Below are experts of layer 4 (counted from 0) of a mixture-of-experts language model. Rows are named up (a neuron's input weights, with its number), down (a neuron's output weights, with its number) and show model dimensions 0-159. Each number is 200 + 20 x the weight over its row's rms, rounded and kept within 0 to 999.
Before each expert's rows: "comes before" lists some tokens at least twice as common just after its tokens as in all text. This comes from a sample of Wikipedia text that the model never trained on. Tokens count by the router's weight.

# expert 25
comes before: ",", " and", ")", ";", " (", "s"
up0,178,213,179,219,193,182,205,209,234,204,199,218,206,201,220,230,201,189,238,208,210,185,214,223,204,181,174,232,245,202,233,217,229,189,220,192,188,196,231,208,177,196,200,210,216,174,221,184,162,188,178,192,198,215,196,207,192,204,196,194,161,211,229,216,197,167,194,203,192,207,193,192,218,202,199,179,201,215,181,179,172,205,193,218,178,195,179,243,200,210,147,199,203,184,196,207,211,158,204,216,203,186,169,226,221,151,238,194,169,192,208,229,223,230,211,189,185,164,191,217,171,163,178,209,226,175,208,174,238,167,201,204,195,214,216,222,197,145,198,197,228,194,214,222,210,183,204,194,218,226,190,236,191,210,201,201,216,184,216,209
down0,227,195,189,195,189,175,216,172,201,208,207,239,201,202,193,210,218,230,176,228,196,222,162,240,199,196,229,208,196,215,204,197,189,212,191,160,221,161,206,245,217,204,184,204,213,189,217,185,178,171,181,183,193,209,228,173,187,219,181,222,209,193,203,206,156,214,193,199,240,188,264,222,204,182,208,213,183,195,181,247,189,229,211,184,201,216,198,164,195,189,204,200,210,204,199,220,179,212,189,186,189,175,220,206,188,209,214,204,196,185,176,187,216,192,202,189,194,190,223,194,228,207,245,207,164,250,192,204,187,195,209,236,222,216,177,212,183,187,175,213,213,207,213,147,184,184,226,205,188,182,185,179,221,189,199,206,185,239,175,200

# expert 21
comes before: " |", "/", "|---|---|---|", "(", "|---|---|---|---|", " %"
up0,204,228,193,135,182,186,187,213,182,220,216,175,200,205,192,188,228,195,227,182,157,183,214,239,200,202,180,175,223,251,169,195,203,208,222,231,220,195,209,190,209,234,195,215,199,189,221,202,182,201,223,181,209,220,190,213,167,178,223,198,243,168,189,172,190,211,184,179,181,193,196,185,200,185,170,199,249,205,174,201,209,201,186,214,201,190,186,208,216,200,193,182,193,185,196,198,218,230,188,203,225,175,174,207,177,195,213,186,149,202,185,178,197,207,211,193,222,175,177,193,236,196,208,188,232,233,206,176,237,215,194,200,188,193,228,215,209,221,219,195,205,172,216,202,218,204,214,169,179,177,233,197,184,181,210,208,214,247,179,204
down0,194,170,205,204,212,198,194,180,209,227,172,146,190,250,187,217,191,216,191,233,209,161,193,197,217,175,232,179,194,214,229,189,192,232,180,189,202,221,181,213,188,206,181,215,196,192,172,210,217,211,223,177,179,185,199,214,201,229,195,170,206,223,182,222,207,173,187,237,203,196,196,228,233,206,227,194,205,189,199,241,199,180,227,178,200,233,172,204,196,142,219,181,202,234,214,239,204,203,175,153,208,206,213,202,224,192,213,213,188,209,201,190,217,180,183,192,194,236,191,208,199,232,201,202,183,198,202,203,186,210,197,185,197,191,183,184,191,208,173,171,198,157,197,196,211,176,207,203,170,168,143,208,194,200,209,195,209,192,210,164

# expert 238
comes before: ")", "9", "8", "–", "0", "7"
up0,206,199,192,221,223,211,193,250,181,222,197,205,220,207,202,192,200,142,211,180,211,192,233,203,168,205,181,173,173,238,190,204,220,239,232,210,196,190,188,228,192,210,208,174,199,235,207,206,211,187,190,217,201,238,213,195,215,187,203,154,204,203,169,216,187,187,197,232,199,244,198,182,175,209,178,207,196,206,197,212,222,166,239,224,182,190,188,210,163,191,189,218,215,228,191,205,229,206,211,180,192,234,173,217,209,185,206,177,181,181,208,203,172,182,201,194,215,196,205,170,218,192,214,189,201,228,210,209,178,195,228,211,218,216,208,180,256,161,191,192,192,213,218,174,231,161,208,173,157,203,202,218,206,206,206,192,212,207,228,209
down0,213,211,216,179,219,195,228,232,200,188,206,210,241,161,189,162,226,185,193,183,204,238,183,195,223,169,197,210,193,205,225,210,175,225,213,179,214,178,206,212,215,215,190,206,237,229,220,204,199,191,238,204,212,208,200,186,210,245,176,205,147,197,192,207,184,203,188,202,194,245,211,233,210,181,175,228,219,177,201,224,171,203,236,189,209,228,193,205,206,193,225,180,174,205,183,244,215,174,196,209,213,219,193,206,217,205,220,208,180,200,242,162,229,218,183,193,192,175,190,211,213,217,217,197,167,223,219,235,198,230,197,201,221,204,214,200,171,214,187,169,195,217,206,192,186,177,206,201,173,227,187,219,193,205,193,227,213,203,244,214

# expert 148
comes before: ",", ".", "9", "6", "8", "7"
up0,198,158,209,191,221,172,172,205,206,231,182,225,226,209,204,169,218,190,192,220,172,188,203,238,205,178,170,218,217,211,200,195,192,209,202,211,200,165,198,217,183,167,203,199,203,176,174,188,199,190,207,209,167,170,192,201,172,222,209,190,185,164,207,213,197,211,192,191,194,220,213,186,187,198,185,191,194,191,215,220,194,206,243,200,186,196,211,186,166,181,208,165,149,181,153,191,183,201,196,190,213,209,172,224,215,236,238,214,190,213,223,194,192,198,172,197,225,211,180,204,204,183,179,213,215,182,207,191,183,203,190,174,205,200,181,166,177,198,189,187,200,189,191,250,173,194,180,224,171,184,186,171,167,224,185,236,145,167,233,203
down0,194,223,205,191,189,191,227,211,178,191,210,205,184,244,201,232,222,204,181,209,226,225,190,210,194,192,227,252,221,182,223,179,215,172,216,194,222,181,226,208,192,206,176,175,199,201,176,183,257,193,225,179,180,191,210,236,209,193,191,203,174,199,180,155,211,185,185,180,188,247,208,219,213,195,176,247,209,196,237,182,204,192,195,218,219,204,202,190,199,200,231,179,229,208,213,243,209,185,204,222,210,220,198,198,223,194,186,219,216,238,237,159,209,205,189,202,232,219,203,224,197,213,192,221,194,206,203,230,179,194,189,195,209,231,201,184,209,224,197,195,187,163,216,193,178,186,215,226,207,195,186,184,197,166,242,231,221,214,201,214

# expert 96
comes before: " |", "%", "0", "5", "4", "8"
up0,235,182,190,156,202,232,201,226,240,204,217,186,186,163,207,203,213,228,175,199,191,160,206,182,193,224,173,202,189,193,178,205,216,199,229,225,192,183,220,190,171,221,227,191,176,183,219,221,203,198,219,194,177,196,225,218,191,181,201,225,219,205,183,152,215,190,155,228,163,208,224,155,202,197,204,201,184,203,199,225,223,191,210,215,215,204,238,201,206,221,241,212,214,187,211,193,179,232,216,196,171,182,186,174,193,158,206,181,172,176,148,204,183,196,205,205,213,216,198,197,206,196,196,170,224,196,187,179,205,203,213,211,226,224,163,189,176,187,238,212,211,187,203,194,180,186,182,193,209,191,192,199,185,186,225,246,195,189,182,204
down0,160,217,201,217,216,138,189,181,220,176,215,240,173,210,209,202,179,235,204,199,185,191,210,163,219,183,198,225,195,223,210,224,209,203,222,197,221,163,195,222,207,202,267,165,207,209,172,248,188,209,202,199,215,191,214,215,233,187,168,217,165,197,187,202,218,181,172,210,191,195,172,191,239,189,207,236,196,205,181,210,184,209,193,217,205,218,185,185,214,221,203,204,204,217,210,191,158,207,198,225,189,172,197,192,206,217,213,173,235,197,185,190,192,171,210,219,182,215,186,212,187,185,217,188,244,200,200,198,195,167,210,188,172,183,216,173,199,240,219,202,196,192,216,170,220,184,193,182,212,202,188,167,216,200,204,176,182,188,197,179

# expert 83
comes before: "1", "2", "3", "4", " /", " own"
up0,228,226,213,181,181,181,195,209,200,190,187,218,157,181,209,214,195,176,198,176,232,198,195,195,193,168,224,198,194,199,169,204,239,226,161,205,214,196,160,216,202,201,200,176,192,212,213,198,215,196,209,201,212,184,180,199,206,201,206,213,213,219,194,201,208,215,181,183,175,231,139,226,158,194,215,188,156,171,194,193,198,208,221,196,230,193,217,225,193,200,221,226,172,185,201,221,188,237,192,191,205,176,207,230,204,242,204,235,222,218,209,199,223,240,214,170,183,194,258,230,183,206,206,193,207,220,192,177,192,166,199,214,232,189,237,238,180,223,203,216,186,206,204,192,175,188,199,196,192,202,186,217,205,180,186,200,179,243,197,190
down0,158,218,204,156,235,208,208,188,199,263,170,204,215,245,182,182,192,193,149,191,199,217,197,199,201,246,199,205,188,198,194,172,178,200,200,203,196,213,166,172,177,210,192,238,221,180,228,157,214,190,180,212,168,160,189,195,207,192,184,209,205,190,211,186,171,200,189,190,168,191,197,200,187,187,192,197,179,218,235,212,177,218,208,211,183,222,170,200,193,192,216,175,205,204,207,200,206,209,188,204,232,211,228,173,207,208,207,182,177,226,208,192,213,174,199,190,210,191,205,181,196,194,158,206,206,190,189,221,178,182,152,231,241,194,174,210,204,180,207,201,238,171,228,196,200,195,198,230,189,222,224,213,215,214,184,180,215,206,182,188

# expert 180
comes before: " |", "%", "0", "/", "5", "3"
up0,188,179,197,207,190,175,199,206,211,191,193,209,221,216,203,190,176,193,232,237,201,220,207,198,180,195,214,177,166,209,201,209,182,196,207,187,233,181,201,192,197,247,215,226,234,214,217,233,171,187,183,198,200,197,213,187,187,185,216,189,167,172,196,224,199,209,218,219,218,201,215,183,201,193,223,202,231,208,212,178,168,166,179,234,225,201,201,182,184,211,228,203,216,180,212,207,229,166,197,185,189,237,189,227,212,139,222,229,167,223,206,190,172,184,176,151,222,202,191,189,232,190,212,198,236,204,221,220,191,178,238,175,191,214,227,190,228,194,196,213,203,181,193,200,230,180,225,154,191,217,202,210,226,199,207,182,209,206,240,186
down0,205,217,208,196,215,171,191,226,183,206,224,215,181,193,208,226,171,217,222,205,205,219,244,185,183,204,240,208,208,185,171,147,203,213,184,218,212,224,178,206,203,174,190,221,207,197,209,174,172,198,176,226,179,184,179,168,173,229,201,211,179,199,238,192,204,205,187,170,175,217,204,158,222,207,217,215,226,201,202,234,180,178,226,212,208,208,209,178,208,185,206,166,183,194,225,225,199,195,181,227,219,227,218,188,223,134,185,200,196,197,206,190,172,208,199,210,206,212,215,164,251,210,210,183,176,204,200,183,183,199,211,186,191,218,175,148,191,200,166,187,206,211,168,194,204,201,202,204,234,229,220,186,191,190,221,202,194,218,185,205

# expert 12
comes before: ".", ",", " and", "s", " of", "ing"
up0,191,204,218,214,200,179,210,200,196,226,204,171,229,227,237,203,191,202,192,149,189,155,179,205,203,183,217,203,232,185,228,203,222,213,183,213,198,207,161,178,163,205,168,200,188,240,211,206,193,196,175,231,178,174,204,220,175,178,185,221,208,209,218,181,194,195,206,198,194,218,229,210,214,194,189,243,189,172,196,195,189,200,249,184,162,204,215,207,179,168,191,194,211,215,224,196,235,187,204,241,239,210,191,194,216,199,232,239,196,196,210,184,198,232,182,171,224,194,214,245,237,198,219,204,204,174,208,183,222,198,221,192,195,210,192,177,230,198,186,168,181,204,199,213,225,222,228,199,205,211,181,235,219,193,213,200,180,226,198,201
down0,180,219,207,225,219,194,141,204,181,186,187,201,201,191,174,193,212,209,185,205,165,223,165,181,169,205,165,194,181,188,221,199,214,184,197,206,199,225,202,213,178,198,227,190,218,199,220,170,236,193,219,233,176,167,186,213,232,200,213,212,181,215,198,241,200,155,198,211,188,212,223,207,186,171,188,222,228,228,201,168,178,198,222,209,164,164,187,185,203,198,178,179,189,228,235,243,248,206,204,189,229,171,201,234,212,180,209,224,198,199,208,172,173,228,204,206,219,207,180,190,205,177,221,226,195,181,184,200,174,189,180,231,193,177,206,213,232,211,201,200,168,221,208,202,193,209,218,195,208,214,167,194,205,215,215,228,200,214,199,186

# expert 50
comes before: " of", ".", ",", " was", " in", " and"
up0,195,156,197,215,175,203,173,208,175,195,207,180,219,227,220,235,183,197,198,208,176,210,199,206,200,233,204,187,207,202,211,190,181,206,203,212,175,187,210,201,214,213,199,181,207,217,224,204,210,193,202,194,199,206,185,181,208,159,204,170,202,191,209,205,171,228,205,212,197,210,168,182,187,205,145,172,164,187,193,215,191,189,228,196,169,168,203,167,203,203,200,217,169,209,195,192,178,187,221,211,200,236,181,213,210,189,198,149,214,184,166,164,224,172,181,213,187,216,165,219,159,213,236,209,191,212,220,256,199,176,215,172,229,197,160,212,173,222,187,223,207,199,214,159,230,177,188,209,211,192,203,191,211,198,187,171,196,205,200,155
down0,157,215,195,185,179,208,227,171,182,253,200,176,188,219,213,162,211,178,211,232,194,193,180,194,207,217,209,152,215,190,199,228,190,194,214,207,181,161,186,219,213,199,181,205,191,201,164,186,259,195,194,184,159,198,172,184,206,209,219,199,228,171,184,201,194,228,154,179,172,191,185,206,182,199,204,225,181,200,204,200,229,209,194,206,205,224,244,199,187,217,201,212,172,199,196,194,177,169,229,207,216,224,175,222,206,197,207,179,196,191,183,178,211,200,214,191,204,215,184,204,185,211,226,188,217,156,186,183,174,187,206,165,193,170,182,204,162,240,200,192,180,174,203,207,212,207,219,185,232,186,208,204,195,190,183,185,185,166,217,222

# expert 128
comes before: "\n", "==", "===", " ==", " career", "ations"
up0,201,186,196,217,193,174,217,206,207,227,198,164,216,180,190,188,185,208,221,220,202,199,211,204,207,223,194,184,204,235,174,183,201,208,147,216,196,198,222,227,199,216,200,208,178,209,188,198,196,161,175,213,178,175,171,213,183,226,155,178,220,163,180,241,199,193,216,196,195,191,190,182,226,181,209,219,190,232,182,221,193,205,192,207,168,234,170,214,178,221,167,171,205,175,213,200,169,244,225,209,192,194,169,218,206,189,214,224,252,186,207,185,214,195,204,227,179,209,226,222,206,191,178,190,199,200,189,183,242,186,203,215,213,182,177,195,221,174,201,183,193,225,180,223,202,173,185,180,219,194,166,232,203,166,181,194,172,210,173,225
down0,194,174,192,207,208,220,194,211,186,180,220,166,207,190,248,225,184,178,221,207,183,211,224,160,203,195,208,187,204,236,179,189,194,204,178,221,215,174,212,198,218,191,191,221,208,170,186,197,169,209,226,171,237,208,236,205,217,209,232,215,199,184,191,202,208,172,180,217,190,209,197,198,227,199,237,216,169,165,223,165,212,179,174,202,212,201,193,198,188,204,214,223,208,152,200,203,208,211,221,226,173,187,197,212,202,142,224,197,211,233,181,190,227,191,208,168,229,180,197,194,219,187,181,211,182,204,176,179,201,160,210,157,193,164,181,211,193,191,226,199,193,190,212,209,209,209,197,231,201,184,164,199,178,197,226,181,231,170,230,193

# expert 237
comes before: " |", "%", "0", "6", "5", "3"
up0,205,214,221,185,211,184,193,191,198,191,213,178,200,182,202,200,178,188,190,184,220,223,211,191,207,208,211,212,219,166,202,209,207,204,240,194,180,211,199,217,189,213,219,174,215,174,193,189,198,248,205,202,179,196,189,162,206,172,208,189,230,210,234,224,175,218,154,212,214,203,183,210,177,195,240,211,190,188,212,216,170,192,176,190,192,180,225,208,217,179,173,205,195,198,180,185,247,213,206,168,212,192,174,204,187,205,213,181,202,190,208,208,233,175,251,200,180,177,215,223,209,217,223,230,191,228,163,221,200,225,172,205,182,239,197,192,174,194,236,211,252,228,209,205,199,215,226,208,199,206,208,189,173,210,259,220,165,187,210,177
down0,163,171,201,123,177,229,194,174,180,231,214,157,180,184,197,198,204,164,222,198,201,182,205,194,205,224,173,216,226,218,204,194,220,186,213,207,206,222,178,170,204,199,187,209,175,233,212,221,202,201,200,168,233,193,192,244,193,203,179,210,198,232,203,239,192,181,180,243,190,239,223,178,196,168,221,231,209,188,182,192,212,199,207,188,207,206,218,197,206,192,220,194,212,191,214,203,184,185,182,197,195,209,217,182,211,236,191,208,185,217,221,196,197,191,191,166,201,183,214,163,193,203,184,207,208,165,196,166,194,207,209,189,198,208,202,204,222,213,224,166,183,226,180,225,199,169,236,217,210,223,198,200,221,199,164,216,213,221,237,212

# expert 211
comes before: " a", " an", " born", " the", " also", " released"
up0,212,167,205,177,231,217,181,200,203,243,204,185,214,168,210,208,207,183,181,233,191,212,212,184,201,187,198,205,186,198,201,200,164,225,187,168,222,236,200,205,209,185,173,223,178,239,228,194,200,158,222,212,182,188,232,186,211,178,199,210,198,216,190,162,188,187,197,158,193,174,222,191,197,192,240,221,189,187,202,230,188,207,214,199,230,209,181,176,249,229,194,203,209,183,210,202,183,182,204,217,227,200,213,234,208,219,199,200,212,199,197,195,193,179,184,155,236,223,205,222,151,217,172,212,163,203,178,199,220,184,207,211,213,204,181,181,201,210,221,223,193,186,171,208,203,198,177,136,237,196,179,212,194,203,215,196,212,186,189,191
down0,209,203,177,203,187,190,208,234,210,219,210,205,163,165,196,216,227,167,212,214,168,177,203,204,202,186,218,215,177,178,236,191,232,215,206,212,188,191,194,192,204,214,171,197,211,183,218,203,164,202,172,233,192,252,187,214,186,214,209,195,184,191,178,195,193,205,187,241,168,218,205,220,213,198,198,220,200,181,231,208,221,195,190,224,213,214,215,183,182,225,226,224,182,200,186,204,190,215,206,246,202,207,175,236,195,178,183,215,225,223,237,168,239,212,212,222,221,217,201,165,213,181,187,217,204,224,181,166,166,205,223,190,199,226,197,176,170,158,192,195,221,182,179,169,196,215,176,192,199,188,215,245,233,191,184,204,210,205,179,183

# expert 47
comes before: " the", " ", " a", " his", "See", " September"
up0,189,165,222,187,201,181,216,186,231,209,208,191,197,210,213,185,190,204,190,206,183,195,201,164,183,236,207,162,200,176,203,199,207,187,219,208,181,217,211,222,196,204,189,180,217,169,227,198,197,216,150,198,178,198,238,198,169,195,174,204,211,190,206,209,208,199,232,216,188,226,176,214,199,212,222,173,247,205,180,187,186,227,209,212,242,186,242,203,185,183,212,208,220,205,218,246,220,192,194,177,185,166,194,202,182,227,194,221,201,193,192,216,181,205,238,209,140,205,197,204,216,220,239,197,249,221,190,208,182,218,213,204,166,206,208,220,237,194,208,207,218,184,208,179,188,180,189,199,224,194,201,225,170,162,179,158,189,188,205,217
down0,202,207,169,204,212,212,212,215,223,162,187,219,185,181,213,163,202,212,236,180,208,164,223,184,186,229,199,169,194,198,204,178,223,164,222,187,183,197,182,205,188,196,175,209,197,170,172,180,204,180,180,218,214,176,189,150,222,224,215,201,234,207,162,202,207,189,226,199,166,213,164,179,190,206,169,213,177,179,199,225,218,214,218,183,198,229,195,185,186,191,160,189,177,196,167,184,237,203,199,170,194,183,175,218,217,204,197,202,225,203,209,167,188,182,226,223,188,195,174,182,166,225,206,233,224,196,162,224,165,189,167,221,200,189,220,216,160,212,209,213,225,192,183,204,203,223,191,179,200,218,210,213,226,185,196,194,185,207,200,182

# expert 72
comes before: ",", " (", " |", "us", ":", "ia"
up0,196,185,191,206,241,221,217,205,174,192,217,190,204,209,181,174,204,198,203,191,185,160,220,160,191,214,213,196,197,192,188,229,187,229,207,204,221,214,202,202,183,208,217,198,206,211,189,227,172,196,241,215,175,227,189,198,229,218,177,180,215,198,222,221,198,192,219,206,172,215,228,200,206,229,179,220,193,206,179,176,206,175,220,202,199,219,199,200,231,247,216,211,194,204,193,215,221,164,185,193,205,228,184,225,195,152,173,215,184,203,184,187,208,213,225,179,222,168,190,220,187,186,164,167,254,230,189,192,232,177,215,164,199,255,199,202,212,191,231,216,185,218,169,195,220,217,206,209,214,205,174,212,180,209,202,221,152,216,187,200
down0,196,186,192,189,211,212,164,240,187,210,164,194,242,214,204,198,212,214,193,183,200,205,170,201,192,222,197,209,196,168,184,251,200,221,180,202,212,213,191,176,197,187,201,191,201,175,218,198,172,196,178,164,232,191,180,180,199,168,185,211,165,225,186,229,191,163,209,189,183,231,243,183,220,172,220,215,223,174,218,225,215,211,209,203,185,191,212,214,182,170,167,175,184,200,175,177,229,184,194,202,186,188,217,182,202,231,226,203,207,200,209,195,186,183,174,170,178,218,225,204,209,194,219,231,200,205,196,250,197,212,188,262,197,166,195,184,180,186,192,226,190,182,209,181,225,218,205,191,211,198,245,193,201,201,198,202,205,175,162,198